Weights of a small mixture-of-experts language model, trained from scratch on English Wikipedia.
Training: a variant of SOAP for the experts, 357M tokens, 5452 steps.
Below are experts of layer 9 (counted from 0) of a mixture-of-experts language model. Rows are named router (the router's row for the expert), gate (a neuron's input weights, with its number), up (a neuron's input weights, with its number), down (a neuron's output weights, with its number) and show model dimensions 0-191. Each number is 128 + 24 x the weight over its row's rms, rounded and kept within 0 to 255. Numbers have three digits each.
After each expert's rows: "comes after" lists some tokens at least twice as common just before its tokens as in all text; "gets" lists some tokens that make up at least twice as much of what it gets as of all text. This comes from a sample of Wikipedia text that the model never trained on. Tokens count by the router's weight.

# expert 0
router:101164097130083140103128142078175146140128134142108127147129141130111111089134110087076117139116147136102116154086102158096152084106144178137154116142149155129131148184093150160130170085122153085111147076121144132108113097124154113124085132105143133106148105115117172145160120120152141100113145167132142137115132120145156106151139120097128121120131075140137110113153108126116185097146129112137117120112113119162128096153138149146140089123124119160133129110131155115175096112138083154116169135145175121100162086136108135124139092136104137117130103090139090136111141173116116157
gate0:162115162149128123149109136150111137125145146169108131168148159107089149123114126071132100135113136105156139157111133155120110106118139072129116163122160078109061135083128121148139104131175130150143107108138156130147131103128151133124114177114121148131165128101170146088122156129142155092099135099116133106135167114074108113145133107114101137141128160134155150154135108109152082101105149135116127125168100144149148066140102117121126138141135190102058123105116126130109167124165143095129155145151098158096125185113124114115139146128142122163123105118111139120138131117099117156
up0:161143131145151129128153093134130129163128116118135138128118133109136150109150155082100137147144161095114144172136131143158151141141145140094144107156048148152123109164102130128125137173112131115123092142127111154139130163156178100140124148132111127100102119149106133111167158148156160146107103162133108160130133137131125104158180135124160104117172153104179136169121108137163139124099178119130138120108127120149120126129115127115121111087150093126154168134092100106109122158183138166112160115119176087112163150081088124144128082137146160120128108132180125116116119100156131090
down0:121117124115169122144108149150147095084188153062081105123118166153151141160134112147139132115133118118165156103113155123137069144142153141140126151108063123148128112162137147096132163133120137150166124110162109104141157112124116154115115141161138126138138121130114108130150192131078147180155190154108135128124116140107115137125129141127089114123129100138118125144142144114112112163121139109096143125095095102091125171136146130132164105115139141112147117122140119142119154126140100075117069147107129095148090136162109112138116149189124164141170128129108135173108134129154139113
gate1:111103135158157122141123126126142142140120148174077119155156165151164118170142110118154177131139117104145117107116157161132119122097122105134130194159143137164094137096130102097149118116151104130138160142089131138153127104133126110088137135127162149139112138131132142090151145153156121148106113129147152123145076146086109101183162083144123112177108130131127144093148133102151118126105159131170148117099110078132157132123134131144156127099050136138110084129129136095152115115135089148138109100136125148096116141149141069158075141140092117136141157106156138144131119165101124138
up1:132147119134123121140153123121114150101125111139148113138149100123130143149145142111120101124073130123141132141127100123125115101144142122134079055130128145102156191128135161142170113131084113130123154155094170139161184146108138153163118090077105115152111117113120144129168145134122149129143140181150187116172160129136095148141149135099094130134103111122137133129110098131147100071154145151101142135111114079120136169135156114130124109134085145121090139129128134149114092103113143145120133089120141134145160141142116126131108144153158177109105163131144145105065083128176086116
down1:151153116119125100120155141096128142123128119104155087153152106121140088136145086174115122137110111089162124100151136114155104171147133123163117164129126159140165146137165101132120124143111145135094136137119080109135134143114152103119091148119145126155114147125061096125171140117143134152114140136142135125092147107109145155139111150109133122120106158082101148098155119136149134117173167126129148151121145093120122123102131096160147143145068116135146129141136120071153110105101134115144136097156165101132121098144103135134124159107132143116146134110127160123006130182114143131
comes after: " ", "1", "2", "0", "9", "–"
gets: "1", "0", "2", "9", "8", "3"

# expert 3
router:117109160100132139114127126112122136111131130086132138099149138115104108146128077070121119140108117128113089107085160082134114114111132072098124103106130144122151086063135087120160126144109106122103157122124075093113079124116120142124162154123132171104105122120090122083163138129127134128130135148160144080153137116174132112140111144116145090150130155114146137100157147155115089155129117178149151116122119090118088156131098129138148127124144143104108122150123190137137110146072101133140091148146172148125139107158127117117111142099176138138102162102168106123157120146151121108
gate0:142136130118174199092155117155136111135127148139154134138131127101192130144177105083127118102118161166131088109132131110124174162119134145132120134152082152122136151126092131098188142134174169121128120142142148154143069099120190137181122104114135109092113122101133118144147111149131150110156127125120158095161144124110141134146108115119110124114108115131145095117088167140095149115124154136123097108133116114134158157090115145147091155121126138155140162158127116118114140134129146127115076150144134115120150114161121109148113095116152101119107094066134123085106123153171157133
up0:134118103112156026098122149120113145092107133144117117101128196108125104120161081149118126120088126153150129114138146116120125162121118128122183119100128161114098105141131086146166134125089105133159124132098130120107130114131161125114113103125106110153144158100106125130133133121133124171123088117140115195109108127115133129130151117088131163153149095140149136095169127113111135133146135139122147105105150135173192081131160140149142123157123080136078108131101131124106187092120120115109147154133151157115144118131128124140108125176096123107124179138097159110138129132109116137
down0:160115143144130095108098138129109165100095154155129122087167133133115104105143121121131149109109116150137135152124164107166101172107108131124115107128124155112161123091132101099171144141130164119134110142163119149127115075144126087162140112162149088126102134182089151141141125136185150129133094099124098126126156123091111141131122109122124158159151120098105156149156137120127142158130120157123139176136116104118112084087133132130132160106130130082120160114098132130135149133151104135135130158200123138088135063160117102126103151183127159087152144165091123076130144127137122123
gate1:135133156111127166145119106153087114117132131146105130109070079147122143173143140112140108101079152133151129097102138159114108157105117096116132151131117195164132146117129135144097152106122152073145126119128162121100092129126122129147157139130124144177118137123136143106135161115134093093141099128135106127127127080147104134173148116117114090119154128157116123100121125153154111120145099135145137133112195052129147117152115103141111158146171132116131143105120200117117174095132126126133149100140170146134152157137132126141136150129134071151172099147129149178149150151117125146
up1:087127147103121116140130171108158136120118152126154134122117190141148107103114122151103112115176161165134135108144107148075129141122146122149185155135136122125114145120103119096135125092117131113101097157127091145177111113144131103115136188107124138113134161125184135115090140111158182121122100139155102153107137128133136125116130147121144151132098102098109131117117173157108144118157177106124117141124102130137158097092101119102141106131178122092144161152127104165110175117124122105099105132098096135122197159109097090120128118081141149147093125092104151119136099159146132109
down1:086097138144157146129145126111107150136101126120131132139106099121154144142082146150161153097124099128175116152096149061123141132129105145133184108133064152119099147177126123160125098110087124129138109140116132086167175110114105113131106128083142123177110082153113138112127094089100096120179109117152146129167100155155146145110140129131112130112136156126181129135099122115123111157098127116148123143121174151162085137139169155126127138139089115144082119130140122124095131088134132081194127112126125175137090106146123141146112104149126114139124119115121119138126132121165108132
comes after: " |", ".", "|", " and", " was", " to"
gets: " ", " a", " was", "s", " be", " A"

# expert 21
router:108127112145128146098110133051088123143091087104136169128112098118094126139117087093086109133097093117158163107086126140137087156106143122132127118179122122119142115087126120164109175130198106147122154092096153133111146116163103096131130114136099111119123145147158125117165131146104152119161147119097173135126151110137107166127136143094111093137151124119171134117134123132142100143121131156092123116097110124089162142124132145106154113124092072133173139136145139128150124114095130156101165137140154150120142104145103141097124103129103094155111133133122192108130149160147146156
gate0:119109180120102156143143118126151139105153129115155130104135137125076152146152095101154131113127118113141126138138143086122166118112101097160102150124130115174164150190116144149170089147177135146129124139125113164113108160118151138103111119135122147129153113144145138122103111113126136157107126108140189119152198175103100136116124114131072153142145156109135131186153153125093116130137104142144135115142097079125154089148112131133134129143120145103107200086153104117147146162130144097121125114114106143155116100129096154096102162123161140107152113144142159125181133155123150108
up0:113135184119154069112115145117129142147131123098115129117099139150113146122147113056136149121123162132110098105136132107128112128110149096103109113144140140144136145092181151150141135150050164133115147147080137086125081104134115152077189106131112106132149107121139120146179170123119152136137146127124116113153082105146132143125094113083096126079122140108092099101126078116119111158112126134138125108126144131074106122138114149147100127136112136105148116112101117132169143113105113154156123137166119082136136168103119127125145132143180149148131122115150162102122125136151115081
down0:095101173124186140136118112170092146101138087119128114139154123125146146099128135117142208138170146130108112135109093179106155156091107173155158115105144133146137102119127163133168163098173119091145102175141139144146129154105127141127138134121118128096135108169102155143107081128154152128152116092151141142095171131127135131146121157138128152177144143106133190155135121140096122126115090147119161132091142118162131144158105122115130103155147118154128133148120115121096122117120151139146095117108132144150131107125103122089151150122136137106139119121159157167063149093114106158
gate1:092098132125120133159126126108129173136112108155107090136158120132185103138175124122108141099195114112160143131130126137178157084123168117146134101127157143139133145130080086124112143163142124104095133102132120129111098085119122122099143137126126151114175120091087092165128158106137093148088133122144162142098151120111117126154144083155128124129088137121108138135149113094151113152153129117091137129154138103097169176088188094126103139131089146134136123161139120128135097120152136143098109126096133124161134113125127099131131105174172090141108130122091138125072115150119146116
up1:147111141124168086154157106084143156117091113132106154172143148143156213128117138107188126137125084120140139145124098120107124132138089125082110112147124124077105125121115135143164118168143128122131144134105103145194136116103107136121131163110126117157108144163080139149125110119128173111148107097084110128155117156121135127122149118107095098116138093098146136125082107125098123140140181115137099185127123109167154140166127094124112099152148090132113128126090144132121103131133139092101100114095132153112113111128112129184126159118118137127128156118143119152125184123122111151
down1:127127122098116128134100112144136109141150143138151105124116088151141150092114169101157177144087120109150122165135106106087111127115090141134142166086144142072161134148114144085146129093177106133140069105128125118107154122113121141173108114143168133167081143106078127137106158122134150133160140125114115138095124135152123105133140105115144155162143159158110113093142111149143143123111140094140129181129116123168137156127099110158117111097142113130160159091148125134100128103092127096152137148149160144130168101093170127130144142089122118142108108124093157142087137153132202143
comes after: " |", "|", ",", "2", ":", ";"
gets: " ", " (", "–", "/", " \"", "^{"

# expert 12
router:141131136089104138134098123062114136133132126154146127136145147107108149118111126142145133175109126131084180129153082102130106071151143158140117144132101104122105164134096118155091124120137156175161166103161132141153112122105149060148110108121140121085164122140156122112109129113202115138117130144138104121172128102123127125090119171088160133162118087124081109138145112123133118082094133134115154109118171149172119111129149124120157136141150152174112164141149106120140110123137136110120148094091125167120116112113100134077107141141119155136133149102145093122130108155093128112
gate0:118154109100156114164107134150124207145138120149147110114121080098127146146126110108137117131132093150126083113121140096161131148103155143133178128182108073193146171112144120134102173086139134133110115130100098115129124090119146136162135114084147153107120120104122133088103111124170117131110175129115171126149144128116146126149114154108116116142150114109135130130143063136096135141144114126167123153115125129111176119127160102092150159115129129151146097138144102164107163141122135126130181125123123141095154131132170145117154181147125080107116147106149113121131116177144146140
up0:138140087152131115110161148116159109145122128134141121174143115086113134111134120133135086118175143126106110115166135052158154106141163119145129107140159121092121108107133116147116149167125090089119102136137120097121147121145177146098096118125133108113112132056120132121102133128182158152127100116128128111146126147101113125153070122103119141146063125110133108097107088108117126148133061079127154135146154160148111090126141110095148143138104129152133160128178126155128151136178094125090119149107104106176120112133123119128164156162125098169114131114118130147104133120135116125
down0:060161168106082129112114143116157119121161127101104106108145089096162126157153138110161135090110179146089153150140069132160138117113155120107096121140146156151141102128151135115114099152138126161133107141161120129113138119140168104124128099131128115127079141147090113142123082130085116142112103111099148127168124123133131140057087119105107122135114132156152154100135182144113155166167152108101108105144109136154136152121135130179123124117122144105106183156128146146124138104116106108121147083119143126129112133107091100133086108108140120124135106110099082122118157151163108125
gate1:155119075123108172116150097134200148148143146132128148180140145093136070115136101115089121142143154140148106146103148121115179108135114104112115140106129178127136152112130088127119137136108174114084137118109097133147117108113184115130140098151141137125112158086125100135142138104123143114161131084102159123100181134136098077125159145131118172120130176122158126118118157152152173125118181124165138090161124098118113130130166132145096154124156130101132165132102115129083104141127147154090146133109122164127111102136132103103112153144132122126137145103087131092128154134108135125
up1:108130140119114100154095086110147151129105136139115143125143143124092111118107099134095066098116149109096088147098155146094118119142106124125155167157160146124148112119124136114154172134196136122115134172098102120111145130132098131100171117094132130118094139081144131115136101082125070156124142157087139133095117140125093103115158127143118098116140067102117091118126136133115108095096069159143157121083110157153121167142135166166098120116127110140126130131119090138148114121148138178150185129137160142137133100131153109152138097111136128123170122118120166137144125141123112093
down1:101107131148100116132143142087098090117116107129104159124095114131165109181123163128137157143134097122108106134152127132140129127182147121132112127140181117102146144134142139135129121116144100123070144089152152137114105118151112075157116099131140168075155100129130129111143088096130097107141131096088142110153162129167125109131153105136126161130143130095092148177139134098109110134165158154131114115139110102135138148099110111122126093110146158153128085101191102105126149118142132085157103112146130109159094127115108179109124117117098120108146144143126080095180183136103113116
comes after: " of", " the", " with", " in", " and", " for"
gets: " a", " the", " The", " an", " A", " his"

# expert 29
router:095159110155088109112138176135147137133150127172101125118139116119108099074122087138129138131102155152108158147107110172143136083133152143101134099153132120143109169158115164182116158050112097088105122092110126135142095117142139100140109161146132119092125139150097140114125146117120135111099135126138148107103134104135140102130128092120107163114116086151134109109162121122128142121185109120142092124128140130165159141158148147161140120108146183114137113122140140127184111098139105155087121180129167102142147108114111126106097075138143140126105113096137075111106149151116116149
gate0:102126110120130128181132125145122152088165145137129132111170148098172138094118150091112144160111140150128137167114169094127110153178163133115119098143146126148123133152134151156151085133114128088092145142092161096168171170095145105125115167145123138178111119139140143142083130120131122129128117133123104134141112175110141141117157102164142140049127165118135116114123144121141147085145139105143117161116105113133140144138118092119111124111131157152136130111118180139126176117115105131062128147084134109146123106152136118172082130107134156153127115157151135130072128122153161155
up0:151093121124138088112110116128148114113147103181101106152163106163157119099159133178161137121156130122110138146102116115138132121111099117187140101081128111155144144102163136129161114151140088105176142121147093145117094128141133117116122134084140162179109131141108146145146160093163146118110110129145176106118143144090136143107148163126147123113138141094138108133082103141135103122117153148137103139161110140139162154172168126133105144199136085170140173110147127156112109163095127121136122140173114119122153126092144135113096156114108094152141102149107111113095130135086111098
down0:172138174136175115149129105121106139118111127112148094156122112095127103113129132123138153144141144099087111122085145104079100118122121144118157090078114113087170126149177111143107115141154088125135106129129088063134096155121109127115145130169130129140145136136113137120109118110077170125122148138102116136134152126088129079131149136117123152188136115108171147151142129157096117116133117107155132149098121123123089146112141083145103143136125095150119155195112172109126124158103110150097140137096127098162128187109115123118112150077153147110085118130125109092111131113147101121
gate1:130132150127121124136124153148120105108087133116140127112118164091110103070131127091080105072145122142124130160135118124103107100122078133151123159124096148142148136077108150142116133108123119153094115112130129122092128134107146086152161133184118093168159151133115086073134117187098134153171163117097115118132122132112129105118114128168130113076125133110152157164114092145125142097093158154190124152108125107119123074133143142150114147129138107133108118104154092099107154112132129130138120146114106095088148161153129095146112122121133178154167147104156105118115149111100135133
up1:124160088150128049118112096097111138139145124145086133121146122129110131161127127157095145121194111117173101142102133133119094144106140134109111144159113093135120160115113142116132129117126104159144133111164137131125107114087166135088132140122108091160151117118132137100116127126113138136153117171089150106139119120121120114094133095152152121132152101151133113121152104094155128114131129146209102090136104154092148187154138116117142084133108154183144167099130109123143161145118138151107143161103114091113115157150149121157135148158135185128168115108119128110089120129118139071
down1:085102132091141082155152142101134179144149133149129126112161125150134126110170147110128086109089099129166113106103146117144116117143155134121132182095093094177164123123138163102126119120163154151092134114109085151156138117129095124133171122146115112134102148098128109177129148106120158126137143118145163124153148073107129153116137125092117133122098094150138128109147115106149110125111132097144127124141117125115123175136152123108078128173154093117111158125098126136105141085155126111089183113100115124149159136117146119087155136175138133088148160133093087098130169149109150156
comes after: " ", "1", "0", "2", "9", "8"
gets: "1", "2", "0", "3", "5", "6"

# expert 18
router:142134114138138111128136142064146099154115092153097112159124136132101125172124123116137159140144132142097090097139133128148128100118085145123124135133099146100172087181101111160111167102166083148133137102136114147118125119095127122129116108163094145111124172110149116152158131113156135164120134070142108147096114112120099152126091179093156123136143076153155112133145127150141147146092132152106094123117109070056149151122138130121134127118155108150152106148141161086155104183138088151129149134121110154142153142166135085103129135105104092129125118124153112112146140119150104127
gate0:123159107112137156153131160093121175154152129156155107089078138123124082154076121130159125131141130149108160099109165084154151138109114140136122136115125125168110130157078132122150134109147129131158142172089112103128143144110138116115160138177128103139141120124118136129108123126167149129123153087117137094165151113136108124144131115124135165172092136128157204121150100104083127119162126140139137109109171135084112122109133125091078135141059119152093110107163147109132133128153131122119114200130115132173164151133132101143129103154116116107128171130164130107136129128116113145
up0:139118149114184131134159105111126107114127124129127089079102155164143142127179162119107104124134147120139090132165108163093103130131177119139145124155135115144140142146140179120135139141119105111126142117100140138095126112128105119099135101149089119139117048122131111144125130116151129146143082120144114122148144169179132092152162123148097145116071150135102146149136100106089080091115105137123098091112112154150099196144187113174128135112123118145112114108151127135117095129122143117162127131142120173148128126155121136101163136092104132151145153106112118099089086141100151144
down0:092110097132121132156127124132134143164094107122113124142125138133088087140164075101136139112144137130085091137127124118151143077142075157136102127151151093095151130153127133139118147088161076135113081143131125120136111073155160117114126120157118167128122106123091147100104077117131121115128102096151100126128118116123131138127132167093114149101129111086124119143169097152104167130122093171131087114124153151138089072129158143096129100133093166139131107154153152164124109152092125081083103119133122099111146122151142140172146162161114128162116114124114120133084111152137117138
gate1:147126171133112133140140141086102137120111070105145075125119111164114136146137157122119132101167090141141108130095114096110133129082120090123156075144131179126134120150135143107122093109108115111149162138179139156173101109119104137104120108097154158095131126130118126082119110152127124105127149116164116104140139140146187136112159172149139111115088122133105136118116168081117123153128160107132089141086127116127075142110136121071110113124130142112175129160094147103141153160144109110132126096182121125120135120086151131098160153131150120114089157108151118126104116087145113108
up1:151139103063156151120106069136115131152087120173139099129133124122106102136142121088143132132144095132121120124145114146100105099161210143154134142144140166104135081134125152084116135130150119138144121121128123163116049095153172103117092146091149119084154100154089132123124125119100107103122139115120116124176120110125100145103130112135146140118098128132142127126089110132142108156142107133140139125080104100152095127119186157109107104131124149131117151173159098127098128121108099107125106118166119129148121121123138120159114180134114127123122141173132143143147141130147185077
down1:126133105140111141147141135103111117124097159122144107173128100114164129110127140155137092143125132121126183132169113118130152117095107097145147113147143123154122112102133101116157130153144143103144168143143150154140147139105119156095158142077117116116130161099130154137123112141111130140113119111099137105110187123160152147172125166094107108115194117081185109089125121106144140132113144119140135129118132167102172118116141155117138118085129153109112135136119100131154146105144153074111141106094161086113170152160118156084181117104146095146137178136140125132073079134094153115
comes after: " in", " |", " of", " on", "3", "5"
gets: " the", " ", " in", ":", "9", " The"

# expert 30
router:137171139144116132118144091129092130072159135092147162123110114114126132131106159107066100107140144082108117076108079110152106131130168109115106113120133122115140088107175133111143129071118120108155109161103147148154139124150123113108157131124133095140127122160156130136126087135097141118132129104151160141155103133105159114127113109139125115119150117144174113108104148086103140132137155148150141135138103090124139126076098127131122092127067131076128127109154103161096142121113187140107158141102099147098138150123070171120150113145120105138101127103166159120119120110128180107
gate0:136136144119123111120140107100126134150150157106162110123149101113097170128124136144139202118123119081149120132117154102149115106124164086104107131147127146122144161096161187144128126110140118108129066131158113127174126125144091133132065147090131100094115095139119130092098152134097123114127108161144159157142084111128178166118126088128107097103075126126135155092119152083123134151112121143114151105126112156130157100104150127132102106092112116127113133167141132097113136121096116128106081137144138108140127135171118132144151143174184139145102099145118142142141076116146131167
up0:132119128151147095132127110138131121135148140129108149116090139093107151072150129102145178119139131141156158143126122127109142129123160139127135158191094095131121145137133135111182128095127130138121107123151135150139129144170174119170161141095073158085086115168129124144141125101137142152177143125148102181149135112143142126157110110136125135164135127121161133115148115127149152104118143095059120170118130136061136105158118138064108134128095128117133125118119151071087150107115151115131114124117125111083158092140111144160158123138137115141181107132135114180098133134145134152
down0:112106138065129129122127122134100138134110119132125099140152104129136129097139119096106125167093144125151075120127133145130124124131153138141126085158112133113126064127156123119131154115137135135128107094100095160106082139166160134159138061131144103140155151146145129139100123184142144137154129111161155139140154151110097116149068134084134128150151137133114089116126129136113129149106140111130183095139101084130118156180121126112122114132124123093131122129163156088119153102070129144176149158164172127082131175100107110130134141132108152103105100133125103121196107129129107108
gate1:092101165117095109163142131146152139129098099119104124124145084097128193161104128121127102110157107172161144155177128147152166164121152110134106143141095162167143114130157127140122142117111161137163157144117108160150115102119125136183075074104142128100112155112122111136151190102168123134112107154107114105123152078142146121105144126141126145145154130090147115115137142089105170144122168137132126154110175103124123123103121147124110144140114118124161130155130136170126116104149121129114153129119128129074098074102079152113095153120139134084124126083142132140144115140123122114
up1:128086162116100096123131116149137138150125143113091124074140122143108105108137096111155094128139134137113108114149131113124118125116109099149149164194150101129155135088114152072188167133121142117165109114133116095153132140115126105120110104139144118141149106101069145103138098145133111123167135154070134108155124091150105122105117136120159133116125138146126090116133119161138096156173168110123098107144112137118099068080132099161109144137143107109131117118178132154152116156115168100113081083141088113116133134123074128145133112174137133145113130179164124152130130116118111133
down1:148133118128121136132111137085151132139135116141163123147121161107087100172155108113116112159138126136108134145111124111109115107103128129120139148149113128113124118145084173074156139166156120105076129149126127159124108151127193135111096153104152154101147073123107145123109177128145091119102101148142101125176104117139141138120105163118164141112114140144149161069138106136128101070125099130135097140121076114087131116115103137107125152116151138110084157103142166150121123147104140137149117060135099120105122100132153137124148140125136120122096132119112112113096180093182178106
comes after: "\n", " |", " (", ")", "|", "=="
gets: "\n", "==", "-", " \"", " (", "|"

# expert 24
router:089147155106120128059138137099096120104127090121125113116073164147088171125107165115098136080118169104113138097129139168127088116127127177117086122103137136122162108122151154157127184080125112138152125132117133141163119132122124094124143116092075129118123098152098133090116128135092151121137135146112185093153107094170176116097146145102155155097155146134129108112144144098111137147140130113130090121144141127140136143177144154129115107134071116099132146126119142107143165118101148154120094137114157131097130125135100137094146114147111095098128137162147102101105150132111154133
gate0:132152170137107057109117166087171130141110113130135149099164096131125149128173089153117129101143136108104117115092126102144123149148060119153121144133112120117138115089120078132143122130117089136121132125128126137099086173167104161109109150191110152115093078135119112118112090103196114129115126137158174141119145163121136137120123183096157153113163126111116125129130120144133126156118113129104122079129140117151105175103108147188129125096139113119146109144122137139133134154179094171127141128098104124106148128095087121121131130129147136148158136132133122103141132173121128130
up0:088103146108153101139130144126110085117113108104153156148132120133100128130112143103127115144119061143100108145156158134100123100128138165116123161134104142131126124137109179119193110115108125105141165120095132096158146134122128152109162129123152114146145075108119136099128110094133106104100116121112163108130121117166143106107128159135122062115143113133148144116122124109145086117125172089050187102131110084101148082090152114093142104146157147101184134137113139128122152104130122114119082131108103139145138111151101126111101115102119116171125097157146127124147118161171117110
down0:115098091095169145122103118112131151122106138134100108157122146127114103150148141124114116099114129125091143157177107167135080150129120054133158144179142131086118089172145113075124127128122096159123133135108135139130098142126161135132113131150067097155157118166162132152095084159134162115152096166113129121144151123146111119140098135122138160084110124175119151106103140179172139126129139124130152121126139131146094166114135122128116120138115161105093171168135144123119134107115097192096148119144136133122142140148166188121102118122134119164134149114157147130122136117090124125
gate1:146155090116131140151159141148126139088130121116122109125112142132163136119174153133144155138113164140119154127135152125133120128133100111142129152102122118106157156111132141123130116133089093149123134125122108132123115126144120168112148080163134135174128148095123147141149163168120094137153092138144099137109138114105141077110147154124105128102113133077119131130127078145072126163140117133126077133130134131101087134166183155126132152125121122171169157138092165129103117146112179155162175122186115139123107133097108108137121151105129080195113161110099123117185150124076159136
up1:127132133121114146122149132103115113120133158101157134112092161160123153146148088097136134160155176146144154116106115141131138128116087135145108139101103151160129125130130204185135136158167158121138097128103092102150127139174128132096111152107153123093085104120126149151129144151110116078084108128158147124151185125128122123120084120111149094086151157122165099139138138162121147143137121109121138118145085157096123112125120152116076174136135100154146142110132131150168165128118155151146105148177127107106149108134094084137090134122149120106123078115096145104155145129089155138
down1:144164116125142164130123125167158114124148088120138140111145146139143115111090132143102108124159140143125134126090133162176093092073134161170122110110129129137169151118135130171126069110162164141139123130147112139144157107131124133134115114125134148099118123154098136110161153130148149122130143058113139136154162125133102130113132159139116127120132108074125111151128134139103127133151095087143080123141105133186136184107167106088075113154185114128107123119092139098143144071108132141140155122169083097162152114153113097147108104130129112135087137105121114117126114167135145099
comes after: " |", " ", "–", "1", "|", ";"
gets: "0", "3", "1", "2", "5", "4"

# expert 19
router:126127157148139170152087110083107162124119175151137140126080147116127167132100134079108102137153137111127138119103127083176095139129098052119126129125127137117097107150158082091081116131153145091152154152104140115128150128151123161144154179133090115117134105115148150140110117156118127120117113089117134119141103162138113117171118114164135115133106160158141111141109172117102116150133123113155119099144143146116085136097102125093120109146095137116120131079157137158096151116084151118145138106150066159117109118077118112117111091145140086139125111113144146109128103155145145102
gate0:136157157134131132130081080126137163132141137123118159143130112138118138129118107145145172155085125141136110067125154120131179136088077129119155137099135132140144123138105074102153082125130124153116115131166152101147150162115110114154133171105177157176102121108142161144134147135184122123173158141122147094144112139109132109142122141145148148124113118122132127125126120171103133122143115129134127124119122131130137090090172106098096140130094164149107143142118165088102099118129103154077163101115100112137150134147149129142085074176160123109097134111112096174135122145165174121
up0:111092077176131140163099087097124129116106142173104146126151156154135142114111133144143136109103070167135143098131122164141132121135141112155119091158132140148094149095108123072138164102110109157136130136146107068146119122116107165137122128108127069114151151124128096125126157114124126125112105134151128095178087095188129122161117116099113092190166120128154104154134134126101100128158144079154114123153123149142127155143150119120107148091168160119154109110131116131122149167088141133118148120105114122128111138128162128156123122165142148109157134124146128121133154108200142111
down0:089125118162136140126120072136111157137137095151157106150099137152162114165106148140127120075086155094139097130151107162152133103129180106157121100168130166161140118103117110169120136068164142119143120153165131087149133115102148130129130131096118132098168160166122116131147170120146127106153124120128152088111140156086097090114168094127093150167121151151166122150109123128177132166114138112132105108141139130120142147124160143092159110120148133161147146184108130122116143175112116164138128083155107119122127120103106149139083118174134147122139130115147156132152131144129146106
gate1:174090132105144135088125136154106139155109151135126163104115103155119137170141102130119141084086143144142092081138149084128118139139146111115128133089138126091146099158095100140147137108148135168128105148169133150099149185139149140101137130145178178143133156140138099149117140151181156136141150116093131157082108135136110141147119067147107159116126160168124101120166137169125105129131141091147121152110121125150127144112122128146149150175118124131059121159165144092169108109115129107139133122100134143085140139135133122137136085122134144104075087114136154135117115128142167124
up1:078127119123127124136114146122141145143116128098091135138112107134148083136112102143141173144105121098098097084148144115148149152144129141177146142124126125156145135141158157157116126110144131157113165111152076143125110119186140132149151097143115116091146136124140114154138151127152069168147108085172153095140107152144110120157129187114137160124104100116118138111130145123138133125120136152153106135132087114068124095154121143164091082129137106184106123118110139102117082134130139077094132129149112140148159179143110169132136099109109122139162148114202130120114112144147100119
down1:163091132118159143182140142114094154122160143136125170104131080149181134109142140125094166130165121139080163134124139088160128157164124107135155108133117167067110118118167183079127150138116166127109113129109102120119073116148149142116112123109130088138088126136103129129159116123107110125129140199135100121133149107088152139110113126149155155113119160155106144114173121152112124153145142139133105092155141117109136139107157104156089128068129122124126135116112153167123143113101132103123121136107129141121106097106146102142153110149117134154129143080132139140093117157161174151
comes after: "\n", ".", "==", ")", "===", " =="
gets: "\n", "-", "==", " \"", " re", "==="